From a checkpoint of a small mixture-of-experts model trained on Wikipedia: 16 empty slots to pick.
Below are experts of layer 5 (counted from 0) of a mixture-of-experts language model. Rows are named router (the router's row for the expert), gate (a neuron's input weights, with its number), up (a neuron's input weights, with its number) and show model dimensions 0-95. Each number is 128 + 32 x the weight over its row's rms, rounded and kept within 0 to 255. Numbers have three digits each.
After each expert's rows: "mostly gets" lists some tokens that are sent to it at least half of the time. This comes from a sample of Wikipedia text that the model never trained on.

# expert 5
router:109158141196134117152147123119131148168117152087179134138110099097138131155132094161125159134147144187108060158164141141161149121082110124105152131148135100076124069107123094147083154144105085123144096124152102159118153170061186134163195170114156103089118167087161088091113160097159135072
gate0:122162168158153141114210133103029143146162136083119140092173171157139199104133116078161125089112127112117126150171129164100137117119152127085179089150111117146090132046115172100164150106157117133131095158148119107068138180118123165120106178126109057116146104137157099139111086117150109117
up0:108082148120133161116159187101200122116151162130164101157165144140055174142130116091110139084138120124150163063115120130123147118105096137109174070126164045107104118144138104131143104110129157168107150178118130086173066088120160136118103095128136128151108208123126180138129168118111178149
gate1:125095167141125093080051215166161124191182133148124127145131113136081132118174149135110099140110136126138093047128076131132150140041049103100145145199130137103145152120101075147129161083101074139144094150136145137118088136134103168140109133096171143193153083178146148098126173099112085116
up1:132077116138180196164119056109113157147193088165078107097132132091137132131125142157076115141153173129132095149128156097131143096215154152110117195079153083117080146127110130133144060107081144107111125139098110140144204142121126167186140099111097151126106118109154129136168132115151104112
gate2:097117144113156171143162146138171112097085091084136188132131123173126173199080067123134118121127149125149137082098137150103102155110143090189112165163191129103165128134148114127066138145111058105111128133142177210156097086118164111114167092111147148145164183165104111127134096155121179131
up2:145146161150127158172120139109132181172137102180166093120169148134086144145110135119177151111132098182071084155124181156137098134160119135142098190081156091193132110152174103095128106139173118123114127134109130075143142103084112157171149139074112144111043101134088118182172125106099159099
gate3:117137122121091111223161135107120095139088098139173099143099152139120077210183201106195094145230123145122125113094154105191108094170151113139137107098111131142120129144070087058125114121106135062101150158119089148073136142124194111119097143104130175081173088111130156091151139150104177140
up3:123125166118096094137141118106142179146143103116120118083109114122146146133137183139120113091072110115096164146151113155153130094060131120076158126117142196136096119129107125093101049165157154176065144143110094137093199181149083072132119137133048149088147131090139110115151151096142145143
gate4:101182145145125159088157143168115149132184100172111139130177137145081139118157093136174129186127127137061118156120134163136150125112156121154098117165121116094138119094143115154046146092133108083118137160156162087151108087115091160129151141149145186121094108127088128107050097138151066082
up4:083115132163119167132126118106190089131166147094160082099125121127162136122140135209156140099108188120121111131089156129132116172183130126098030184128073120141110111121145067120140116118182127185093151140172130068135109166182174165100106180131124066099093159131151133110138154139071138184
mostly gets: ")}", ")},", ".t", "½"

# expert 35
router:163176122160136147122158136130133097167067141098145083102131090123149119146168099153111162077143175212122111148159159139130145119108118126094170165129150132078111116132115093135107178134078112144144085081181131135092131154090148159116171170114147086090119181082174096115114173105129088079
gate0:084169135125141218156124146170152114094167131131154132156137139108101095124162123148088176200126151173075122122129165136104127122145111167118113118139110128145101110131143142109136168166142111149155115176110108189160138213065120098165026161148114092119155112098071101157098148075185169099
up0:157148150093120117119152122146125182089121111155173159147181055131099133173120174128105138136088073062174097105131056125119095168145132160167115121137156160117165118189186121146122074119108178141073157119168176141156162153123124196120131157118102172160150151108116137088095110131173153147
gate1:131141133122106143107103132160097098060143110164101109114120145143105127143215136101202161075153165121069138181095121173118129068146107088155144123075074167137064085154106086086138148126121122176144120113120125121103158190101111124088165106150137057134082114085117137132085133069150103168
up1:106040078172080123122191198091122201151117108106148123150165158191116122062105106133131124138103152087144121171134143110175184127177105113138157094144100121173154114154107147089101126140117157093121172148064132142154140124123089137104123150224072142130077112153062118208164134110133154107
gate2:074153098161095111101169157117111157119130136194108097121121081133101129130064123128168141123099133125134149084095181107142096115095076111102136075139143121226157124111076048112171140132153130088105097139147166163109140114147121133103161158118098140166109132147143124150103205075127168108
up2:136092165110153162124179116091111137137099103123179138083079148138144140086166113151108145091134091134111217105129041147123152129119146149093106128124107150117169151140160189134103106131141144122137085121097048146174123117138102137155139174160065099135143110121155121129172121155121108122
gate3:116093102165090146164127172105132145181164149121155126141102138106176099081110122117151150110107195111151096151100177114156129145143153129115091145078108039118135106145125135141179197200109119117161103103054131129118096110075204160142142130111098144177114166132181101130101166130105158092
up3:076140088131189142134113142133143161053137154142081133126141072138082098169131147162109161168144091151142170134116090159143137057125090157142093147104117101120166166084060162087136134110139153179100145137142127182114164119137148106094112088148158106167193157108125190082081143091183089100
gate4:120109140116081168118182108143141160115130133124135084138138137158166122157085105118194105128112100131150175125111092149120139056095178104137185128098120146122143131089153167127113122127095118086039145166158114078115191166126200109114113111149135096142130057083081147174112082124056096151
up4:119160160113148112156153090108158135164168107113116172147118148132162100088114067113175117173119137051139129107106103107107137109089203157193121141116043112131146128133159148173123128106138121146139180105171127169090161126159124087114103129108150095096086101097138106151155101114115137105
mostly gets: "\".", ").", ".\"", " although", ".", " ."

# expert 32
router:133152095200142147127138143138139133135099162098147100097106077143168106147163141175108138131161132204123113166195196168167167109121104114111129139146179054091102092102130097132114136127069102158177124131160066138134133156111165171156166161150167102068127172096164106095064131107183141052
gate0:192082200124203149158134105103109142111100128121084133185083199123173152139145174123173168109163134129059118079100147098170125149097128190114112146116135100121094135104112061125170083174146121076117140112148169081121094183141157137120185169151135094136119158162108156099167150108134124088
up0:142147109122152130108127125123124164162147143181088149095126144142159137192111064062162096147150135163087157050151117140075067083134105105077089115137106154101148125159060085152148158155090134108096137162160135105134138167170146206164176075128182174166156136098121087163100155205180093118
gate1:091126073196142141130141169134079156112074140100190129112103135163159094100167155112110125141182135182152134107144156132111074104191124160142063070143150138146171149101097103094137103163130107146145097111115116116122097162093170107138146097088150076091101189119116087111172188099139163122
up1:152105136137103121108133062104134130121099119142097181153118131143137125122096136120147181092076163161161143154125108110144189092185138085115147109081162079091111132078121099122145109117096144148130127095225144117103149122140102121104140159096095140087081135104148100187151175102093153090
gate2:142201071137090117130174125133149107088084120155035127118155185071105138142134072122145104062101178098162124161114093140135133101123177135166094149147095129146123104087108105114092120130142125080119142155151160144129133121084136197191110102137084128070113127138150170114101171130121073083
up2:124033099127160067151125191138066189152125123137112159109133127135134170130155121180166192138114105151140175123120114107097082129152156137152121132130129104128088104105172149169159147038090087116117131132174158227081150163111127139100121123066142129120093106103123156124112136078116085132
gate3:154089142154149161167112124111162087152148191122123146180119144127202138115111117181127062176195066136090091132194144084083150108155086160069079103119158122110101158092124123169152189161122146136099125070098164067126129156135123148140174097134198191107114138130087148119102166133154172102
up3:129123067115166151105123144158063181147128143082171118107149083175145090144092148127149163082162091147187118083086119070098175138129182121181186142150093190121172115162164123136097060056123138148143125092200110154102169142163149126095161133080132103150152147144157175090155161148148185073
gate4:038106125201143092147163146101095169153137149165135161121106186140041138114144131143103081123107149167104142083133180147104139089109098123127183146134104087113081158159079146071143102105133119170157094143103200099118123124119124074073132124061103100095030115153131145119081151138141157126
up4:164101074187139132109112148138172060155115185154151097093136099154091072153134183121136131135185123094160160165139154144148150074146133117156092098095114121063101160131126110176159128118051098173145143170090097147186120107114141109112133172165110051138154167130177090149194083036119202112
mostly gets: " century", "History", " ?", " ago", "–present"

# expert 45
router:105139089183136139147188137146141113128070139080122090118107089126139090125161097187096144121157123173155111145172129149186156135051078134119162155184162119088112095130155089125063157140089143158108104080165082133079130122139135161173124130158143096093121132086147083087110116110131074035
gate0:070068140168122088112157116159142144142112140161155154099054147120190074087148126128132139082127103132137100161141136188086107115112116142090103091151189089118156147087118073132169142130140104110115080155077139131106113145127103126146233092131123080146162118113109155121158155135133073146
up0:126064087139098096174154131106126081131143087152106119125106160153101132150161148133142126103096094148101173181148115175113138097107047169099128114112162082151136133142111188127060100070123121108120160118097113136098156136116122063074118152105157192160131174096091132169082167079095196159
gate1:145154110170111147107099173151141176122148133177128118110133199157142172121147188136123143094106141103123179117115132054123140161142098092140112127095109153111119153102122165096117162142173131126153099173187104153083105064109113066074124146197129117080146116066193146077187123124119117110
up1:095162159137054133145088120087078109131196111166102117175131114171197158120125131122092139092110136056072104084114152115111152101106149101150126152115097129139151154104129167165120149134149097132132085100119126196117185151101161098100131105119143141161121094199118128169102083102128109082
gate2:097114129152124092189084136150124111119160159065149074110119084137087109112095126182081095173144112184155125132179152108101199155080151136138083104124124115112100082173158093154151182167123165138132092133062120112145121111184116141099134138153086127188152090092143155128132129096176104106
up2:090116165167106083183101106143128107103136072084071161094182147112149205086137134120189082112163146117103094144178222120143091136155109101114129163175089145176075196074142101111123083184071093105078081121109114140097106132118109106097128120165111103172131166139149089118102187083137143133
gate3:105137163083165108134122162135103109153129101103045124084142087173135129172132075169145090133101129158122151120106104138144145199159112142161089078137133121138189155036130146084092110112096122133144169116065085110049128123085130150121122070132165161129159141153187117106093120112123132031
up3:145090135119132098200089097119164164130204163110092133117138085193124131151080114147092131147127171129092165166100191110113150180118057161134091158076144158119111162139102122155089097137072125139126094106129084114087136103080166178127112126158131084098156130184119108153182147154171140160
gate4:070171135117113114113134139078122145125111091130113093132120119102158076095176115112110079191108072052063136057100137123116110149133135097093098165122118091117130096086173124116100105131166196149114113143106121108088099129157161101120150148122121124142100134138144136128128149119167078089
up4:081147125109105106109137180117128107178151134115113163099093100130096087082112171072149183188103091171184102152089068099101148143182178101145133105138164129218132092081123120168131126162137168121115153175148119112153082077078178082167130103115108120106144115131106135163128125168077135113
mostly gets: "ampton", "owski", "ski", "aye", "dale", "bury"

# expert 4
router:111173115170117139148176131124131121159082150126145127119103082111157115132153140152112157071157145169087123130142177148172139096085091141129186172165222108072130093118167099148055140158101116149177101119157126132140141124133154154142148142103165076120153143095138100133099137138136124093
gate0:121152122124071102117193141161173148165119153118090136139057141168124132153119152160117159109093070151069127133126119113104139127118118123101147155121174114169152120132074096105103109181060112146151103164089171086114154117123100150115075132183097106122140107113071132183126132125126171168
up0:140152130155173128125118156133099131156082206156136117077189132119141144132190151085149078140110136180100109079118146120071151106162127162139133067095095188096122132154097159118067128138140143127140159141141169131154117134090101146198151122169160147150131139127133125110141109085173117106
gate1:106166172106158153187165152135090091153122136083098112123145135139163096124089152169152115149157095123119170114135161162146132143148135089065180105062160169115137095073168091087199160130131133142079107088091080118178133147131092124123090125170143088191180129150127130085110164198129126135
up1:089131080136125137095149115137129083157137181090122103202110147109147124109136095154094110099117131116117148097146119118144120152122114076165066109143077141116173113142124147100097090155161127206081202137145118208089159163161131124118117102113162101094123193137159175143170120105082151108
gate2:066121142144108117142150130165112127162086100161164126113106132119139146176060083174158149077088143120140108164114109122095092133099101128106082175095142140147138115184149133104154131154164106126174137139156098092125086104154119139137127124072152151184217133132133136082164174115147103129
up2:128116138109138176099078158082103111134157149107131160082149030105105106208126133084120126106104156075145119100096047092161156162073120121098134112166136096152129143106120051109128134145119118116086111161167155217168175150121125150177110168130132150145143149149165114137162050124124155118
gate3:160105102184111139097180095075137143115102131092125137184093113101163190186164107165120146118115069131150111139130129153211119162202203152105099067150144135077147161073105066182128109143140178069122103190150138122095143125132152122112156157121130133159172128140157113149187182115130131125
up3:073157087133124120136097136114092113137160145149126136107147190173107046153152158098193094153107131117133168184138102146101154188087074075153135089147111087089111063115172141135082169150146138154081132103095147157107156120126076171146094113144154153103077138136129139161155165164139084178
gate4:135150109128164146127115183156152150153098125128146141184175162124113071152115149127159108143076129117126165118099072093161129109081048133107156130132130099126136126112104156131098160170158079142153129168156090107132160159070119121038146106117190104141171086214082147109083131129131169128
up4:103112110087120131146138150113166091107119182169110132166052048116108109078115131079165063148122155115112126123117139130114076114123111160092103183211166085107083157124104119185129163192110123085129121135102096118104179160109097140122161161090103149155148122150096106169083086096105095169
mostly gets: " Italian", " Greek", "ique", "onian", " French", "ese"

# expert 113
router:124151108149179134170145128143138125139100170109151121093111062104135133173157127168117153123160149175106087166143143196164138110116081094075168133129157069126128085122156099164066140104119100203188098097156088143097156153089150162187165163116154104080065155094128101104086142111162138083
gate0:161171104158154134162146165091083129097139154069133101072166117094151131164121119155142175110166160100098087141082155117126142139162174137108123141115120089070175107111145145111138156110106082164094143127167140157185073105126052181096132122155111088209060182169073108128136104143105192148
up0:127118100100113106139101118153124136032090138140113101150144168117139147131166144114157143122112042128101128151142141156106106109074109077149132152131090157122089111132166102121127077126107181021144119076146108089138168160141198116108159115117157071185142114133106122110169117095147147102
gate1:147201177102116103118095130124148057078118118127064124139203113161160098125092107067152102131123132192152108118106162144153101116155112151091206114072106170083111094161148113137107103108085100116148162082130151118144110143080141175156144152162155150073127113121123145120109183100102140102
up1:135104130172057109061117124113145073159090140110142080133138111147104126127146112117133101140174117126121144113114130140119161066117144062175152101105166097099145069191160134132032072124150122120076139122149140134080078134131130115197199141086140097088141114071102139148118145107083192146
gate2:138122098142079105151109119147129133104157127175122165103179120118147050064113149099161156109100140138154179129127156115177122136153106073125154150147175055143170058107117157101173128099136074175175141075087081142114173139092114109119108159150155096138112155137125082172132109126118124132
up2:137071127128111097096179102067076139135086081151110155089096061160105162147142154134134152123133171170098167120187165164109098108085179134137136112124114172105070140063090180102070173203152078180117120086135126097140160155129115150104050176070130117144084153156127180136144153160125125122
gate3:153168108150135142158054159102126159118127149096113119125107119072077177140159134117142137167145116126120105090088134153187165119096085160153159109130084163143128084158104081142086143141183112193104189143109110143087140099161127096099110172126147103150149120160170076095162099107104051123
up3:103134132129065099144145079108178086075088090097111077049142115174180146042145151088156129121151196110104078127095145069067144099152129148157167123150148101103176185153119066102125154115134164092164132132174115127069099078115134137176132109119129142169133149142093187144156181110161112186
gate4:144104151164121103123079186114156084149149067145161103143089092142150103109160122111165188118115099160132102147117155066101077125119151111175121095096185126151137133132097134117133132145169116177114089109124089191131097181053094136174150106159127152127179101150056125121097149102097120112
up4:188082155125200116148170214093110105116089169115110129152183100110164117094170125156196121094159106078111124124118154156175084128165159141122127095145154087067127130101099124144140145215139130138133190146137100066118141163146141134164129132101105123175137194130133116141118165079107115061
mostly gets: " MF", "    ", " Win", " GK"

# expert 74
router:147137143165162118130164132116135103132080125162147158120113118136146117161166131134104133115170123159110117212147136133126147125103112132097127178149145115106150127097153094154054195095121097134134073105153101177082191171114146148152142127183155100098096123085162111117097167117144096077
gate0:103103152081082139136106112125175152095153092181047128141104114152122141141104142131153169073105152127136153118164155177134132171033087161105058148147199130166170125104148180123170144129150126127146078131186153116060118097146176121127126110134097151148143123149101105084138194138170055088
up0:119131119161123144163165095133068079122143176130096157065092145165184168152111118099128166121106124109103131133178129131137097139130105141084082105150131061118167150156118113107090123097116111132110152141053164156118097124166181176152164120087142155141140144125138155187111123117121120200
gate1:167154172122153143139151117150088118069114092135117155160142122161140093175138109137092139165175119140148137130167073091128166132078146123099169112132096126158138108115083169136102096058078149097100056110173055176143122135162135184210103134095110157123143113075138126142137087148112171166
up1:150141123178153121115099090137149135116084132126067147165125172130100172161141097132073183108190141092143166158154107113107152139112112061107214117117105147108116159112101048160114107110123086132184166131120107082099116112095162139148101122134108171114148181186089095194173113121117104134
gate2:102056157135145150075175169136185086181112132127102092153070169087132141105063134082153081152136123083169113140150145163096110069079075159186134127111134114101075142133152165114129118110151098111131096145144157079175156181156194111127130111166168100119130148089085174100094115155179127146
up2:106147102172172138181128141112097207104123151152135134111139137117169129153155100110119135114120089107122067181115098169176118090183142121130160118155125097145148123149203129156167139115166195085098134140102172094145105167090153200093131131123107136152153158154051132167108068175168188164
gate3:144138161127127155117174139119105068157099190167080132138118113139115063146082126147137133121161082157072125098127198114080178137139136118084109074109132119133127084095143143135117104146124105103163134177119116125143145106125107143092106142188156109162186148109172169153099118119127095169
up3:149097166126144136082174113109121055150108069142081131096095179122106112163148123124106180111074134122101134140118123109215148108140168131164122168098154131114175117156108130106158094133112115147181115120155176160130153160164168101122120119076189123116119133116122171135125201137091113095
gate4:155131130159178125137130077114082124122123186101101027168137127123122116124181206092132107130138150130117148140120127137119112162161109095112133083107078079066150173079100146185126147115128182130140106112085146183139144059094142078152121136134131152164129130186168123198131086109061095097
up4:113116135091121060120142098112120126121075078110053155085113182158077093066077123120070146137093180144175139134178124143134103133138102107156104205094128116084106071099138105120143128138122178148201137145139144108138167141136122102168143125102164155125181112150095099092109139163175164174
mostly gets: "arri", " mer", "yp", " mus", " mort", " corn"

# expert 40
router:105156144200154112138143143124136130145057163078153098140103094093174109182203157188135156118133146164090085233163149149161159140106096092080147175142149122113101115079166093145076145083087080134123106102168105125097184172108128157120146170118185083109123140107127106142085152106141141103
gate0:137124161099093168155134131138121100182096209115065092140079155089092098160104108156143096178159170121085118090142141067158146125123105111163174141110085175146122094147158144095062164155141098132102151168100129090113179079156133099056127092147097143105125113138110130149101145128155076153
up0:097079126163152116161146164147159098167122151143189145109149137121127070048112099107159117127137113201141149174191112195193139107106041179116136103097125118122126158091152121105121074103107098114143186166126127158148108124143109138142121132101146127192141138162083140131135171145171012035
gate1:126103156151128153136111096137092112152152151119091154106127139194133129143122142151105173203125151145130096138166081068116086130120141099161049135093043117135100129119069123162134104109161089111092127107087166099128166132086145094155125149144146170088126142098142100130083108091201086113
up1:125126145091151147086146140200177102085052140145149120107068123137126092158132090069117124135100108170164093120228144106041142121152131186164162144182131098113108098166101105129177150098109184119091113155089143073098094106103162128130154123126140130166108128085158083121189137202164111150
gate2:131162106118097165151194140114157084172195096063119143114142079125121156094147198191168092115073125172137128134090093116127144108128119177117151099111155123130127151121157094202077140080089120107051164131139157145107069163144118154140123129074153128125135119166149088212122107162146141055
up2:145116113134139160142084106081073168176113110172116125152158108100121164119159124083128147101170131136121121184096167094138063138149169147115125104172149129161144104084161127131111093177132126169104083112135129114123133106137115123036105129108187126134193135028133124124109093152118120112
gate3:097124138121058164153120113118108141139141107142078179116155172106130146115157131160143199119129125150103165148130126096155102086140109119176073091157054119136076140103148128176126131106123110176166130091165163104053142114149145164127150165172107083158144137094115189115144203125141103119
up3:093211131129129100051064095116145143142056121100112093170101120126156105149137165192146179051119194083097088154106145165147087184170116099130088152071151170170104153153178158150133082117121101098178151072103126114077123097176116089089162108165131097112167139154121111110121152142105080125
gate4:104186084145066160148122179099122081124186107122150119156150136162131123168159130101151173083145131125115144147155088093142132206095119146143139092115119121107140085135123077093132135100126105135112123057092067092095085111168117158067163123091168124165126090112146171151070134056165151189
up4:151203120156078173058105148124101093057127171121061118107131140159105111172181112122170168139144101156116075140155115097075115160137098155114136076105160099132143106104108081132088115171133107132054115111109178146077143122128115170162147129110095097150116116170140187143106129148123124122
mostly gets: " vocals", " making", " flying", " giving", " playing", " guitar"

# expert 116
router:167159131207139133170170108137117088129086128106181114063093120114154129147144156151101160094191148155104064182140167147186197116130129137078170155155132101124077112115146070156072147138104145132206119079136103176098155167115166186168163143127129120127123146083182123032111163120150122124
gate0:146106138135161126095138157143102080124130166142130152100094110156112129074180110137109108120134137088128156115106174128120129170131027113092143133164111144167191096115075092117141086144103175136098108157118098186076166113118113101116096055140082149130114189139142109091128126110125172101
up0:109111131102168094144113109105077144083146191196068116092133075072117081101114130137140139118175185144153111093132131098178071118118106183105170132101096107158138197145139139112115118142165164101130084111118116138097083133130152142103123070188138133168129125175107166155055126106172113105
gate1:119115084153140124106072135176149105150104125132187160068072081194166197115134120099133138132137181154119135164100147139111113171165113099074087133144151131106105098154122154161085136176147111116196157161122117108143115208140109092112133116170070181113124144099155110092195144111152117112
up1:160114155097144114168143153108142163129087190158132103119099082163132122137101116153098129082127110143134150132098119170098099163116123138134152093196031125072174106112106124104086160129129033148113144080141089115155122154122193092141124114121059193128155143123132098158123072195093140168
gate2:112143116172166138137113119161094133101089155127119110173169086192068095136117103176163152138116130102116108138095113155076189101099107133117164144100074085133136144141055070079104159119112143144132154113150172113054199119115085116146089166152131136147161166102118173047114169140112130091
up2:162099086091125155151158112148134122129099079122106125072106139075176136168139076109154160145165127114095105083072206112114189130178140145077142125124185118151141139043136127174124137135102087129131136149101151135133076088135145119132148069093070106100113114165120091130119137114101156080
gate3:093142164077157130177154118145127171164106085117137121133106102113174116139127125097110160156136059163146138054105103107136116150156133126099123130177147135191157059176130152058162122182124117140156153127139095169132038117087147135112154128162137106114153064101140132106111146128107086100
up3:176136102118127118161129154149165089167129138137078139148105082068098072133103107107151078072150175159101135139140106121155174149092176059145105172076150128079130143085184136231093070123215130193105146127122135095095175124170114163080107135130163112129126106142131135140054103117166104127
gate4:176168137139182150109119155101140132148127185157143121113160156147194079071101171115139107130089150082143104121205134147122230135118123172060190150148139118134131146138082063101121090126120121105120152137126139079118191103120129154175120104083098148164168189178094106052097076170100155139
up4:068079083136127091108102086190144130107127077098137141061126129126108127062129146137136134163111184159176153097124143182140159178075070144092182115129054097134061149131095147140110055206114145105153122125180078140139126093138141143110136162090087096133116105062089121136134135162163106138
mostly gets: " he", " she", " father", " mother", " you", " him"

# expert 84
router:133172124177114115138136107144132126145100151113156110092107090114166126168139163146121157083144180158108067165164182150138149128119122111081165170197178103106119107061194110146073204103087079151147123082172107170095145143067164157171160169109162058088147150066161076128081103130145159109
gate7:131143116121162155105225155104135120183128158169129142135144048119129110127117114157106108162104157122122147103145132112114119127164132152179096105133099130148130165118095084101168216100128089122160119105141142142133146092053037096150129115151166106157080095079219082161083185133117096088
up7:174212134141109186122115163147092141145117149100137120135105091136116116140135117104142157128154099101204102156152181185132130208115183141168161170177134101112083177170131098115160120141123137124143083167112148107150153124140115069079141061123137060144031112128089096122194127104126110125
gate8:067081180146097095100117068091122178082199113180077120145147152095088187140152111115106152094142152151114112130137138113126115102121151092214149125087116145120139103138088110128178150139137095142134125165152111142160111093091178111178115106139114044094101099124149110103118116127130128120
up8:155155129119109157087124144130122125178160064107119117129120106129154169119160140164107169122061098036102146161102116145129168126103122130130134145143145205137142119121148126117083158134136127161112098082118086100138199182115153082124080154107087118161138156106150161114106110168142137136
gate9:091137120140116074149150120152103132106085130101131151116148136125139079196170061119091094177159170156137189103107082166131128200181158101128139075136107106125151122041141113112140141141139154135170119094102112122150120165082072075138175112142107086146155168114101130109171169082120162127
up9:152154159157136141116110177185118136110157115109125148168138165108070118105146113127174104134226130142115148135099137110196058062105143118106111080120100120091142113125128109158155150096155081082157128142171117164148126110150149131027130179140126155120085082086092144148107153163174126160
gate10:038125095106137083151092179099123167159098139139170096107137153103075086166134063141140190161118046151156128159103148194163137153165097139100123154133077089144149125134175136186120153154142109134114144104072119127144139131099118097123131101132157157140082141047048115104093163105108115122
up10:169127141106149140186113141162160171074141114158167140149165103091118176116114102125091083153129139190098118109098185164134094173135111101128110127128120169127110120062096137094152112206182127128105083149138068136158145111088172153145140177101168079102132129059112092158101106118086205119
gate11:128158099135122162168121157110141130154142090173179132101181092099176156147157191114133099128098175133125088092087120123134084118111139129139173130174187075145120158141131104161122166145155091053133184121091139187170167134081116129130164146150153090131120153128110079114140061131072133137
up11:101110140114169140122077116176155180122149125087094132143143136117142139133127119144129116116118141083144172172155141187130095164167202098134135163176139136093180113181144133226171165171153117140179119127135132119156071136141170078113096107116178176082145174129137108147137183158129074106
mostly gets: " food", " energy", " literature", " health", " security", " equipment"

# expert 8
router:143191142208137100136170114149107127146114128098220086069069078118202146165175154160092171098162141177101088175118152157147192124115091097096138170164150114095078139112152095162103169144123126119141107055150101182077161159082148196178150120118126110127125142104122105091101170131147156114
gate7:097075123166091157072172135117150099170133162140154174157095123105137138166086125103177085135156131097127096126197068130142145087134085113121135120104100051188201135150099160126106156167143117148079162160104175187157168176116086151100138149109109138150041142178121129193145177130131148159
up7:099134130137171112127169088170102111159049163135111140102086135193116181136151141119194110140158129114176140121133147061156124141192176154174092206113123128145120126143149116129170131185062125136134120103126088117111134106184027136078139113135100164113104123113180115116137140197154128108
gate8:156095111113196156141161114085075161088187137149144128122168108122170160139204144156044177151118168163126102124120173139083077141108151156109154117146155133126162166098163187163095164141160100118115168136120079169130134130152172176149111121138110106126123113141097062098095109170148127208
up8:162125082136180147171176136104131095072079120120095090138108162169084088147155188093102086140130094102145146116125136154088104101164137092120103107114161123120128131148162156156118082129143082126143123102159120104178090174171116127142116126150106173162108104105120146176131040038145135081
gate9:157134146100089164181138103106121197109086139167154167123121149182118132167143145120116111139084140108190085112114126103095113154100118089113176115175132101125149130116142168183159124051089106134143087229155140142132151142082106094131081131167127134146098204117186129111159128179089083086
up9:118103131116112112129116067073138106119103150163089100137096098172141162107147149124105123180044118140048173124170144134163091159128162099133060110158130089171165250137132162119138087050132104122100074095158162116076177133063136167152117108127108024113163121127131102114161183134119127140
gate10:097121116135120094157073089125090140120112130171150136198143138174161143130135068154152123091074211129149168086156179131098169113143054129147101165119121115111176151145149102106137115148092144126037163094141084151135119165092092206081154144147134220093085134131063122168126127176125141148
up10:137106122072093169148107140090187136127168140153170125096107107173103142126107105100096156115150137209160128164128106072102146131172103178129146081093179140107079112150106179110121112169149127180184151157106122203070113140096123101125116144136171129076123135200133174101174158154175159157
gate11:101118136110121081154043130109125178180081177147078165093086069124149108128213111134093174065106180119146153123134083089104106103186125122092157101237136136183095185130111164118137115088112122126118112129145120161106086126042097158118157115112142131121135164159118178133109104141116073116
up11:135123199114077119131101142134123112153108138159124111122065140142101113208086136170143117112124187102151146128107183157105118120114148139145099140085132070139125157141124133084090112188126082141103112109104068102110180140057048103124086099128138099156057116156089089087107100138120128079
mostly gets: " it", " evidence", " conditions", " things", " efforts", " contributions"

# expert 123
router:120137107188135148143166143141122089181070171071163116122088106141137116136159150140071141144148120156128067149203126140182148086118107096151141142121146108121139112094159098129043158098095081141168109091159078118086155166102144188160165152168200119115093163107162120094118121098158136126
gate0:115113131147114147119148169122106107156168137171138086112117133129086093179203100119146144095141145166169140137115215059141094114122108132116108118146148129150170117107142108085127100184136107133135185111072066097162100134156111118115090062112161080125129077191108134113141201105103101107
up0:115108162167102128120119171124135140182143140146107138141106150101119166092107158112064117123080130088138101171094156132122182085062132148137093073144107149124152194160129157131067128184143175076161142143079082081090139172175132089133134139167141100123099065089100073105123181045060141175
gate1:156102147114171124130202152150108159099147133157102126133130131059123130093140135160108105194167098104071094113120190003112115075087103105144123089133125107156120107121096116145104122094086115190161170169106099172097170082141128164130180103135138077102092091185155115136129097177127124158
up1:132068131126149103164129144115169142083131164132121124126226153089088171171152153091113163101172118121121170212139150134121151117159132163114108122156120079134104115174072161193118100039065114169105159138158103111112111087194183096150126154151134116164165130143150163143133066101129086163
gate2:190171158109099096125073110137115124154104104145180170133087142115123089085140109129192125119113161086130109121214117103158111143069164131128092115148097129068175080150165126145121141117110136092184091129138132134128124139122128105109122128150095139110074128181228145153127097119171111099
up2:127116117129137140122114088121158096076117140179172097122104129081108090143128155112132116102210143150084166195099133152113096135119093180082078154118056107126117114113112117131146117103143001121079156126171105120161106154126091181108097151133129124161126115125115113134141110110126149067
gate3:110094145142124103106168121148171104119081120134149128132162142100182116115117154082156114164097187066140150091151100126127115102062116096146147143094108115130130130136135104143084182146152136141100141085157130162147082255150137094119199153099122122175107169102119070103117099075096143185
up3:085141168175104076092150108142088139124085141136155096111137148159099110142088152153113077115116127114147112082098132104146158157121130170165185079094128098099170134096136144098107150089139116096129226105138092149092142188153171088118077114115155175139168148155096079172115103131119151108
gate4:124131190110160173114132135088074115140117140125130115161134153123172203141157114108113152104151123110118142154160083122073100098117163059139077162087122113153118129140100148121136217139098149117150133121150096072200123072107152183154081124114144121055131085172118081072206151175097106104
up4:115104087175132172135202145087137136134089104154121103122075099139118109117148129076073101194117140136151121149131112144112143114086185117114077117123116146093090094180073141145120137149131179183157093088151084077109135146145082142172096169061176165152060126189174115103123119153083096089
mostly gets: "ha", "eno", "o", " Yu", "ū", "ba"